From a checkpoint of a small mixture-of-experts model trained on Wikipedia.
Size: width 224, 57M parameters.
Experts: 128 experts in each of 11 layers, 48 SwiGLU neurons an expert, 8 picks a token, a softmax router.
Training: a variant of SOAP for the experts, 4418 steps.
Below are experts of layer 10 (counted from 0) of a mixture-of-experts language model. Rows are named gate (a neuron's input weights, with its number), up (a neuron's input weights, with its number) and show model dimensions 0-111. Each number is 500 + 40 x the weight over its row's rms, rounded and kept within 0 to 999. Numbers have three digits each.
Before each expert's rows: a language model's description of what the expert responds to; "gets" lists some tokens that make up at least twice as much of what it gets as of all text. This comes from a sample of Wikipedia text that the model never trained on. Tokens count by the router's weight.

# expert 63
Function words after verbs, mainly infinitive to (agreed to write, hard to erect), plus would, could, can, and, by.
gets: " to", " and", " for", " on", " not", " would"
gate1:547535467476484475501473549502560581525424473429452493445574421493563510440510496503530585440567543482466489475454526490460488517451443509451566539486479503464558455442514466533497492543473437484472470462506555488517481482592540515453508506549463501574554430539520527528489496499494476460470553460490568540510446530472517472457499555486
up1:459493499497474562467561436441531442515581542481523472548579511461479498541501469489513539495556488516506523505568460570557484476584540427512480482503530501540486522541569492480518574510520520492507519573465475480486489496456461507519532555504576485414446498537539513479550531443557434545507489451532501470545480420465483557486543465495
gate2:488515483463490502504429535501481521450459486526523521517566528495459529474548487470536484552448528481493467470448490476555452514535389579450464461498462463435488506545415544512527474530515507449503461518515447442519547456483516487538438530440480527563493482513487448521420476482450377457448469503477500513550496540440473523458462527539
up2:513479523425420467494482455499527450515560478532517473495473438466494449553557532421463529522548499524528584559522520504517480441511478472459499481472508488530563521552473436531492460497469535533448599517503511518423483534534466533499481490515466492497556484439514474543560515443455507481541496459490495429503463513487473515516485453464

# expert 27
Pipes and codes before player names in football squad tables (MF | BRA, ESP), first names like Mike, Joe, and Born:, by: labels.
gets: " |", "-", "|", ":", ";", " by"
gate0:489426501475482557517467585486518505475488451524508554464477558583486505513492504559563462507499466530549403495477473532514499510509511438539486514456534494546516501507483415487476448468502502453556484462515532473541524514507469536457452503488556553502496490433538469530464462534541507494486547522453407541500532458445553431456482457530
up0:527523465547517451440501446437461533481492571485489479567506466469490494549514486483483482521505475495496570459520519495497527447495520548456505415498490488448446491518446572480560524474502487552506466521485475579488458476524565457489545522534472499558514474561515496414534554449500510477487431471500569472491475532561469531479548507504
gate1:555476565508519516497537466490487478497528496517580534516574468507498499522510494548474501523518452521483556489520506517462541459419486441493482519470464526518423491479459529454458508475479542573463450410471541518481495523464517520514479403504497500530543469513424513514525559541490500573575551451502572527513411489460412424448468443490
up1:504594458526510443501491513501501494484529473479401466461442517498535465473509485456524482410508495446509460529489497449545533508529470561514531516507527489506562472510531505467564500545500438459489501512552472473519543507531552528505465511440519508493503517564563515523487471511515489503485427559486511493540544579455578534496526541444

# expert 44
Word-initial pieces of capitalized names and prefixes, such as U in U20 or U23 youth teams, Sy-ria, Car-lo, and prefixes under and con.
gets: "y", "er", " U", "é", "or", " under"
gate0:574606539519481464503516489517499520520522489518519494500528522456467515519540475579489439496471495439473483492462449504488522478510456550481454552433563474538522631478440480508463568465397557466511494550491463477539498476500527468497519509486508493538493541423528530469451492516522469509508488477478472493523484530433504480479547458460
up0:505512456506520458491536434537561446573518511514494485526507471502460478541502552472473495496417512447484508536526511503462518461539486557453517543472567473535512596470428452499480518481465554476448503514580463427581523447488462480503535533471452470554454523414495487497464530493542489482522498449460547466551503518482475489478502513498
gate1:562435507492495595494470510518471525497518415552613467454474505499488416520492512547503563484543482571522528409561500464493514518519539495488477475497503467490579510497464455548557576509464516548518549551502468518420486415496458457537502538521534491506465539472499526587466444524525492480508507505456563450477455504463502580447517534481
up1:531501517487533565518533452519484529425480385534562521433492531514500419517498479556522512449508496523499519436545479500483499499508467452452488442504500495527554489478473462550483521493441530506422558492434436553417471478483410464516550495526568496581511490502550534582490494537488515477558581525544529473490507492468522516489475484450

# expert 29
Word-ending suffixes such as -able, -ing, -ic, -ate, plus common adjectives large, small, great, and Que in Queen or Queensland.
gets: "ing", "ic", "ate", "ine", "al", "ive"
gate0:511543514502537516501479521515489467537592465506546529523520510504526509517515446508505500548554542479548472409456497517515471513513505493456524517490477556417522537486525503436532507449540534550434485562452539498512515506536572526519514446534506391499492551531491420451531448484479527500502524535488538542455472530467513606433574488514
up0:500511456516488537524465506438520431504516509494473533492478492514502550437506480497603525522479539491534512444415488546507562510499499518524523479419519455456498494454565499454473547512549546486508437483504545516468522495529579484492444482491536441525534529467532492562568504497419477456447487539471459535472539525532549508486532513484
gate1:494510512514527573467495461547514416470514434469553475489461532439450546463516429537509477497544489437480490530551575497457493491456521498429479474446495539473483443466526554437449484504452492558505524530478544472545466425562490502502552507538451439534566454597502468506535455472486526537432508422504549479529513514475462427482501604523
up1:445523527564552451494463542504448544483499519485462505545480500577485481538551501465489565572551477543519556466490505512538456474554483495525534499533558473470538535543468428526493501510550552444491521557480450498528537428420510470488446475474479513472544487487464538509489501526491491556526405574485472528491469509547520567538461428426

# expert 14
Nationality and region adjectives and other modifiers after the, of or a, such as American, British, French, many, other, local, and suffixes like -ian.
gets: " of", " and", "ian", " American", " the", " other"
gate0:477486533516540564523466438496504523536521490480520474514487497515502549476509467462587483463435450501482513539507554499459456503493517518405511485521496487536561464598458446465469507461527431555509489501442494537490501499637503532517538520554547550475420489543517491486473494478478425466509463533456476538508486484508430577438489518534
up0:509528461537513507529496513476498471495462504513567513521500484512508416468519514437533516468544458485470463562493495502539440490527487476394486495451456527496486522609430450528439538515510496540530482545434482499487434472515481549485592474549485527504456440504557491485532520544479403529604519493431458541543500479447434525509452504438
gate1:435449481485452540487515506486504439594482474509461496492513433563542516515459451464536489497500428454448505579418535520455520450450537458501522453523443471475512488509521510417490469442483473523555496451484566392566515524462449525488492551518486487533481472571495473435506561479487517471433557450496482463495443515529473499451473435462
up1:527418536479483551445518522485436532443486447490501482547497464456470455546488549491525493420520552364529446520512491413496505504533440451476532486437478494514585524531511430533496539569563514525478487535582510555444454541454441498496557549537548506505530512460543470519447499501523531511483499523435420577490458530473461468513491546480

# expert 49
Consonant pieces and syllables such as l, h, k, Al, El, Hel in Nordic, Slavic and other European personal and place names.
gets: "l", "h", "r", " Al", "b", "ol"
gate0:519538498445473567419538497462514512518489508551486613474489495522479542517486479393460452483554548448517546531508500509493469407498564521462511524586486530542474459486502531533491520488426445466519535480592508500524520512485451584485554480513519544459516484552470445512583534510488564483465612550443548574507534436504537490464495477511
up0:511438502527493531507470415486534522444459522525515485504483420506527496502472500537514599461512487560554422468440485431560466543512481424508527522548501549397495539470468506531498495477495524532409512599433511502557469462494465443450479501475481542482481514487461584510469485551540510482562492551518518442498517509461455497529527583545
gate1:463527488497519532532454456501522449526416557495484440507539494500530458452540485445533477484465480543538494472534444504521488560534512516450524488510478453503484486452534607467468452560486523576475412453492511475491517474456493482486505525521580462514518472588515493507513519446457451555459502454474623507545550518520487488507503560511
up1:586511515485480499466530491504515572514579470519496524474456488513555530528467498517450571531512513440526438500529543513461520449497502499591464518532483523502569509572486398517532545460493460441516550568528486516479490578539524495503551477474481522542544516385476495504547490477520538467546477537531427470434468475493533485533490487472

# expert 5
Short word-internal pieces right after a capital's first letters in names and ordinary words, such as Stutt-g-art, Sham-ro-ck, Bro-k-en, Abso-l-ut-ely.
gets: "ar", "b", "at", "k", "ad", "ut"
gate0:492536567493519553494482444476550511525499485543536434459441504456538481542495491526583523498502488425432491577542435507514470489528489468557515496562447507525477483495433440457476479464453546479513486506507508456507525529508492507519507521524455556507535549495559501482473560530615483495473512499454431554463535492513435517445514492448
up0:585510493439430488478521538526476511460585539458512558512552424484469501497524433484470478521498543503535496393417555542529492552535528522416520517482514500542476544494442529545531552489478583510504485498521513476449519530512502459460555494485553487550507496472459464487526444467425522501522537544510513450521522518523561463532441475522
gate1:494462517550501539528484485489485522484439544555501542448468514524527431466553515470506564430463556517520502493504495528545448428477473482496475527501508533505497583431508480513471459517523502532481513487516449459568452481520425529606493537501495474502506488530506371483448519490567514493548465524515468538479503454477454506500468518510
up1:392532474486526455449528460494495518485570491483486514498564458468477591550462469453499466530528483537490542534527528485437564559512507507488475486444497483478513416570518480435551559507477500461462508518456542520482512481512554419402551463487497556477471550481460623523498459480446486472492541507485548447505449545560572530519522496471

# expert 0
Word-internal pieces after a first syllable, often consonant clusters before endings like -es, -er, -ing, e.g. examp(les), sett(ling), St(akes).
gets: "b", "g", "d", "c", "ir", "w"
gate0:407476501517483544488487523500505571569492452467518519470554527510521484503482507509459609455500474443497521574499507409487545421479490506498525532492568536536495581432549574485492581494441506506528501495513508550507474607470530516434524551534435481517468498542499476500438541520571471544514490535550466579519438462528511453592533518493
up0:496528448448438518454563560573542547493507492445500512495522456503463467501481496482434578536459479424595465507552497542505573503489527531445539454500576505524503548527518545532555558511436506515503509437566521502523483494496593506485546504508509498533545448522513530486472440453511516500561455509536526528495461476496521452528444480513
gate1:496472433515529538518475497457509457475491463516558466565541464531406468523520537517516508433503481444457534535556447545505559504518435482475481469499532540419546500493504466551485476493472485471489523530469547536468490462486565453441479491541531382484524504520494449501480517521491541513505473536437438410490495444422471518488452469510
up1:559503560514521463441521506570565538474534508497449467481462549482564553486507504535457561567511541469525420541530514490488488466483521543491487508525482514554478498530500504480526481458556504427518506436474492507550493484504459461525498447494474615512491481479520534571465516491550547542480485497540577551522470492542571437435554551521

# expert 48
The word "the" and similar determiners (a, his, this, its) after prepositions, plus table pipe separators.
gets: " the", "|", " The", "The", " a", " his"
gate0:565552523588498419426567410520492511579484455586449478551483508477479473502493532483492442560497479526542503499468499499471534511496527533443444510533495444480516518470525442513494520490489507542460540463564473457482458486556533506485572523462504481591478488497517517492433536434492545525467411473502461476483549566483503509542521472455
up0:548537557606468402473548458516519455527466524521453478507411483462483503460481515435465478514521492480555475505431531501490523523417480522409506504517522460490511491480520424464486462502521528519444540446520509390463456495528463485409536493449478486546474460505521575505469551460454582534465391473564494448548469568536492484557529474466
gate1:510557450492501512544486491519459459505510530471491467502508527494554431469498504542549463562414586527590488448458547529596526498528498557500533523403524529471486542488469518457501524546500503481451524489524501483476405486542420535507549483483537517454547457478541554537570488488498524445497536515516473474566456409510480358475506501526
up1:480497549483521424530448488510561486544576538514528475504462604467522427490475463506458537576500482476499455496502501468558470475449541475474524532509518489455504514483437522485544493459516547526502535486487463538447470527541460503459476534437516586496620512529520545568545399456507599492517501496550525492540518475522538479489500519550

# expert 15
Final pieces of country or region names before commas (Burma, China), plus list dashes and pipes opening rows of place names.
gets: "a", "er", "i", "-", "an", "|"
gate0:437541458505460440499485527533481505479495468519515508497580441497474517411508532510545545468455572428460464491474443487506543523507548508497533511411495477540549486473579462486485513445589594565546465519546504520501552499482511471521446531439488488525576440557539444478452448545534536471389546534509478608546487511486562475484525573481
up0:458510517480527505424548490498508475514543464484535470512506562504490497585545461466564495459502439525493560457543530484468435453485428520484488499560452468551443487508480508466539514580445483472434508541485542500421517514518538534486520453542471486420471559521488509518528554509468496567578482489497546411396528463527502466475548438559
gate1:557467530544479586496466500546544532563437543532508500506513508498463506437514505501477488489399510523450503502471490453564476506510438438525547506466520557388510601499529426490468449483506439551479502613566560504452467570501490497482426543481483502555502491559459454461483446484501557511507449526521538531480428471488468473417486460506
up1:446431483520496598490486441485511501519457498481479508499462497495481580494490465480533510491452544528517475470461468543545506526542508528503477457464525539417578513566556524535518519528475472629478532549528548490539478532523457435543512478477463511447447522513544481471458453403480462506507477527511483488478519476532504507468476464630

# expert 45
Slashes between coordinates or totals, colons ending infobox labels (Genus:, by:), pipes and dashes in numeric tables and lists.
gets: " |", ":", ";", "\n", " /", "-"
gate0:552431500456486524527569472487519471610522445491480499506458464476552488543433541533456555537506508458533498409495506533503496483499446522500450562405499506489536536509562556474420444518492455461543534502463524458509445450581498489529585460439486463495514506523477523473533508450437480587533466503480532543488499467595500469480463447484
up0:417588484512484456518464508522459539419463517481528530545517555494430508512534573552529555538485535450437501526510439432504509538435525479494466428538487555533485477587488434525551462498493527569514510480490414489600531562497489506542457463582464545539422516491502592476412479489532522448522508535497503494482540562471521562474511489520
gate1:436524529498476582496541494500495489421498524502552551568470512470556481485511553526503496512602537544474482546537497474496500497446503493439450474449541557563494400588453462519513407501590436443513511483484514532447438463474522508529364506522478465439505524521466518451454518439548464514474450503580531508464446497500473497524490530515
up1:523568496541502521484558552444482534542500449450571472477451506490512522493501494556532450509498494494457527477441464475484490455535500450462487432442481518478489521459538499464472503448496517554570514530544523449497445534453472601512540453535508428454527420537529506562525527491475548492466478482454448483498532514474522500484518468512

# expert 2
Pipe separators inside wikitable rows, mostly before vote counts, percentages or stats in election and sports tables, e.g. "Ross-Giroux | 2,363 | 12.89%".
gets: " |", "|", " and", ",", ";", " ="
gate0:447559502507517615434502584499511460495470513450539484419506495516489481471547531441452464491586553522441472437490486552586499543572533433491522524479532477497480460499524539539425532537444506521443567473506531507506478523482469474500429497466510505536534518475503458533527548509413509490524533490580479544443551475425463526497442511494
up0:535432549494504394464506414523499502451502580446504573542492475474543477476519477514508459547405441553554479522531437505455520437491476600506505517460511460505515547542425446461509525455483430511499485561513464524504512479546483518525494493543485506456454438439515515490444466547560525520481475483434516490549491513581466504500543498529
gate1:526413433505471496451468483511563490494526514469522502502497470448513514485581510537587511501561512446565472512509540504463480541430527537514495489554524508459552482517488463540538449427531482474538456516502533521544524493532473444530487533465514500527484545513527535499484514434433524501433571450467432511443483557491501472418400481545
up1:552558543488509476545515545490531522546536459500464476501504491503497511522485474470518477510531534538410445528488479491463492531525533481405487446488524511503458481520510457540524522516550424505502470551491495506484451500524566525458549443417495550440529450495600578533501509472479528508565473531576583545488580489515629509514525540459

# expert 3
Short opening pieces of words in running prose, often vowels or syllables like o, con, e, ra, as in our, owe, Don, son.
gets: " E", " he", " con", " o", " a", "ra"
gate0:527475509506478455426518555496511503544495435557554482418486500610417510526570505452577486499536458432501444480492493517450497543533527508552546519500531556541469475440472536466487536493424493534499503477528534467485397518471515520566528525509555523484491476531510518465472514555515529508535506502542526524557428547477442511437507573408
up0:547473506496455486419526529466522535557468430544501493441483505610416507524579489447542484559474450473543489505524472474476456534503476503548499493501511573551472460501481530440461527507452516531480497509528554456480410499425510516533520539503546523509487448518464519478457490536522514515549548491507533523552421546491451517433457542419
gate1:505500485547477576454537457586433514458471464522539581506505576498531496496469518430533481524428535520487490486476497489499565485517513489496522508537516426496517518425422543505461563417592499458458421489512474513483516475546481508488518482461516516578436510566427510556498462505406512472417514533487515505534495436542530567534522510512
up1:504493504449523523513452516429470444544581547505492443484515423488514503551517507500511553502511486531550516431443513538495441480444444550460441424511499541504466552535497506531486423532440551452516595506506559558507466520425545494511511509471504492446559451475519484429514542485556544506570476411482459482416548526501436501464535475534

# expert 35
Short pieces like im, in, am, an inside foreign names, often right after an initial capital, such as Sim-on, Max-im-us, Y-um-ekobo.
gets: "in", "im", "i", "al", "en", "am"
gate0:537516530485469468464519507559526457583488446535488502406485531417491512471481486448519479469523470524481530492503496404488512554456440475525467489543478472486443510469618455472553466440582459486438438489548518428531527498501529484563509493541512521530534488495552488555510527540501532529519431490503497510489412526464480497489598496534
up0:459472478509544484543409501467516482507508522486512464566535450483529485608477530474446512430502524414544492535462509542518525425536499497486580514459570541464489495542489548488418551503459470499498518450473544541487485575482479453498528490540503522516493586454431513464463494512495504475466477570510468436481535474525511458534450499442
gate1:465425563465510516467565457512562513483503490532565500474523569438533474465545507504459446503530518447512462502450499562507463535530462542508470529532462548477544476444524396454441596549508477517515503494490482507474488512520491480537526505490530609512466461503485476543509473465551541494475511487505476506517465535453463444480557572453
up1:503503456534530510495518496514443492574538514464415531530475503581516516509432454448516562544452486580563510497544471493465577462469461447562502586495545434502510540527527527541499464442484457497508477491490557493569474486502547543504573462480506453571523544493548519501527484505401539435539571514554466509595490506438564506498472471548

# expert 62
Number tokens in times, dates, measurements and table stats, such as 10 PM, 10th Avenue, 7–8 nmi, and 195 in 1957.
gets: " 2", " 6", " 1", " 0", " 7", "8"
gate1:493463517486477535502514466535509464457567527453561508509501471524526549496529497492497460529439546470496537477509453501486435520502531571565490406370579399509507439500454540506457464484514438439541468540478504514455451490525477445476483536470553550436424486572483520481547482490452487498489480510562483525457473534486462505498582536511
up1:552578494569482474491514534447523544484468448495437568514453519444514532483488460568473558506565479568451449512489530466491593484509453454470554593560492544458577442495529451544523530486486501530485551471504471485442524478415559533483525470487463474548533438456523466535434576497527466554484528541436474515548506553483548438542498453469
gate2:538523452456482510440460513549473550560548488487471503505550515453490557358467438480599504523450484475495483402490480492546438533446529498499600494517567541517551458474442523508474522456470516445484526476454478523573471530502540470466517447572526495487480439581450563478485473425514442530482484527577553512500510496558487490454594476488
up2:455476452377488498436456548546507519478478476418495498551501461434571544471430470480519457521550604397524483510590548508558462566485488422470560437448576538475533457496517491453467477540518489477503545462515520607594490478553534440533504465519528481502451475502444552535554526504527492493469496534557576467522486509539478476489513484513

# expert 36
Digits and digit groups inside numbers such as coordinates, vote counts, years, ages and scores, e.g. 197, (19, 44.
gets: "6", "8", "7", "9", " 6", "0"
gate1:461510440492548591546445497542490478519444498502509480453507439505473471507472476573577483529571481511534476503541452444491580490513479495479537505404433552487522492476531454486498490567485483487585523488462589580479488463457489488473498529524542496516501484460494524449394532404461477526437485515496473483536565591567486442499578520481
up1:495517517481478451527484514487518479475576458520519484516491539499515514603502456528489511514457528474498469502565523543551511423581539430560558534477468457486515535497515463501544509461528517494442513554509484442478542442523430533525515442505489574440498505504493568536571511563528502473506457534517498469475376525470497491469462507522
gate2:563506502462443386509434592556577551492454548557569515470438579528456492479451493513435539520472454528500450510523465474481606487475468482544511495478538442487527515500455474430546483466460521531421474514524465523505456532459536522479518460586526491461512437472489497485486521539413528454520437440488500572516536507525472514534453543554
up2:514520424552419537549413546537563490531574457494510435590464471498516520482454434493485533483512509522453446498516550483458517508442470472453517537579472464481523474481427511468515459541492498467523529392467495493513488545475499473387430494550439504570488480558489531525499482518478476514547479502448560530489476496525487525529453505562

# expert 16
Pipe separators and small numbers in sports result tables and brackets, such as | Rank, scores like 3–0, and header cells.
gets: " |", "|", " 3", " 1", " 0", " 2"
gate0:495567524562453537558493499457538467456537488566508533444513567503506529484543483494511441524508517438477457404468542476512512450522543492492530513457509533524523474522410489567422440425451485476476529474452513493537541458488512488556508547473517497458567483511436450584521466511492507573548495504426534482512517566500564498460433526490
up0:508520478458511550496477507487550442497510516443429476467495512470543474507471468422496431503504481470531498498387518481457463495556573486528516518495470532461496433569529472503460483526421510516421562514557506555575497483458460420494490494481518506449527539517461417549473507525418495516570461495383478484522488491497448506487458523466
gate1:508449539566527497446538464457554493541465465573424523469547521496435531484468521519470501454474485509536480469510437502511534510477556510484596525492549532487586593563515488465440453583517464458503451556548474447508488465542544486532488524456556502467444539475502426491493430550494453481492538523509476558446513502485510505456495493468
up1:512441528529517501456562485461569511531459490569415552475543495488514474463412484529439494462465493503536452475456484480485530468495544492446619490442562502488588573549536497539436462544482522494469522552544452395506489485515568478514506555429568529474469489479533491462458462520525457518503491527566442532383570500520501478474483496457

# expert 19
Closing pieces of names and words, often ending in a vowel, such as -a, -ale, -one, -ina, -ice, in clubs, places and titles.
gets: "a", "e", "o", "on", "le", "ia"
gate0:522484517452543546581442527554573480438459465485514465484477451577441505506509563486498504499523529489487463464546447455558546541534474495513501522520520454548512448527511498440501479535419548510536564513525513503510469508403466435559485547539482486530550561479496541550486498540516459496484479474491491458516495462554536539470507518536
up0:565468490487607502548472532513593467458482467463521531470510509531548443491472557547494523475549548493480407468555423449513538465492481501463521509516456521598526470507466484447464482530482496423594501557563522507507419484462441486565482474468474480519540518531492536512434528499502399574488531497493514495571461468499530517488536508469
gate1:500453458531555592505530478522501464550480449544456502474468559506531498500544542496490533608544524423461501426479570529501520471462559485545489612473435544578537459520498552460514472427487466494519446549513536501524582447419448470458559538427527503487515482470500535541521523532484475514498420548484482493572534549435509495528489555512
up1:513459475428510503469466493518459468521476449446456523520415509487485512503581546418488486532483584499528490532508523448513467485482532514491489575425484548506565508512556549497497473406497395503498527501482530542482530495502513470513506432476462471521507547486543508428524490534481537441420499580536474458529538562570537531557481594484

# expert 8
Auxiliary verbs, conjunctions and prepositions such as or, has, are, is, with, for, often before the, been or not; also word-initial pieces like or-igins and Am-ong.
gets: " for", " is", " with", " or", " was", " and"
gate1:498512460549530522504554540573529422515496519503458531476563546503485493486418511458442488515494450510453498586422427510582534438497486501451371482486519506459526494579510459523427486548537564449479475509459412482516497452484416501505508484484511522444471540517516497481483499528489514493584529529480452515485510569473500499493535477496
up1:504516447540546514444539554568511432465483532485486530479516570508482508517418484460467502564514484508506542592423431499585541468495473496466378485444512494482501518519535467486452486485509534450475489493486411475533478479484388500482533456474527544408447563512478538501480509487512532494584555541457450516522504531508491506504553506467
gate2:535465454479492481549513493475600465481549461465519560537552549443543507455453531438646500512458489520467457420526522536563490488501518492485522546466501492572547442504560482551517450511534496473529499473468453512469498431527508460497560468455505521476425460506482471519558492549426471502557475483484484446516463510581528551460458531448
up2:490444539400548511504398441476471453464439412535514521455526506584510429453505545496405508518560501507547543538538510445455466510473538478478487477510466485489426449511482467460479463523503480503475463488491544494477531514535582577518544494482528519536549470488441489544535517476518581541532520522460503578434453516452474374507499541563

# expert 51
Articles the, a, an, The and similar determiners like one, each, their, following prepositions or verbs in prose.
gets: " the", " a", " A", " The", "A", " an"
gate0:446515487525483506504513559521499555569508577445556548434533489485572450533491462495507475446515534524498487480439453511502434482537457536533514477554494481412511499496537584463517466440451511521468499516535513513464529522495465501565499444437521461552560518539438492475500464526493537514573495442555560470478469462531506505574567490467
up0:486508494514499514526506576474469531524490556454552554465472461551556444537499481489505441428559495520471496436455527487501479477557467480551463473506487518442481483438581590497514494460431511491469502529503465513502496560500438478543540433444492520564555527542460518479525431550491561530575531468516552470479498457549527561542500477492
gate1:454505506483485519548485482523469465535541513456437473470588512531458501424440474513439449510535569404478541542532514522490449503538475542429540475507463552581550502523527490462416501529486494478529489487473486506528504487575501446483476470492495454546500458498479531541459501423517491516438510577479462419502444525423524475510520520501
up1:509485477496503501469510509543529511472436526527481576518426459465520471561616548515582513534522475596504483450497560517545568506513497443564449515502526473422493523478467477514574502455551463546519471479478529499451466501436451524492483539493499569466469527543511440476519480543436504458608462419515504532496523516564446488484464470456

# expert 30
First word or piece of place names, especially New in New York, plus Swed, Flor, Nether, Red, and "at" in schedules.
gets: " New", " at", " United", " T", " South", " North"
gate0:457494539427482442585469560498486515516542563507532595409488512449513477479465554481434482478465515454497469438450468519568497558533495464563474515475514551396492517503495524474490473396458484458505488530470463447505521560463502527478512439442533531484523500446458508489509518529494439453506484474500436562541530453525515564451498481523
up0:435486464508512525499483498497504588563457528487505510524508523526447475526529493457447489480481528512483510540571476509521493465492471477491448443508455440479459478507446414530522531583540543567534512526491500526552513480510435452498472516495488516508462482575482540485477443433488513440533494489430623543436473453530531525586607447557
gate1:505481499523489558497462548495495514565547530491535556475513439507506451537460542469515499486428506613538481496472538407478498473528498477468501509470548563508565542418507501548489542489493503516479566561462552506517499486525504475524450442473450520442512436504453510468525477484540474555490456536478516484447490487522551533472558498497
up1:543453524529500541481529483512512506530530448498474493544565474518487498464524396541489533499531478443513499520465489596506489510432436518500510453443531477513406457561469493522477519550473513480537452559572579534474520503454482519486505558508543427565512507472517554520493522525517506399506550445537464493501490478497499505506572518492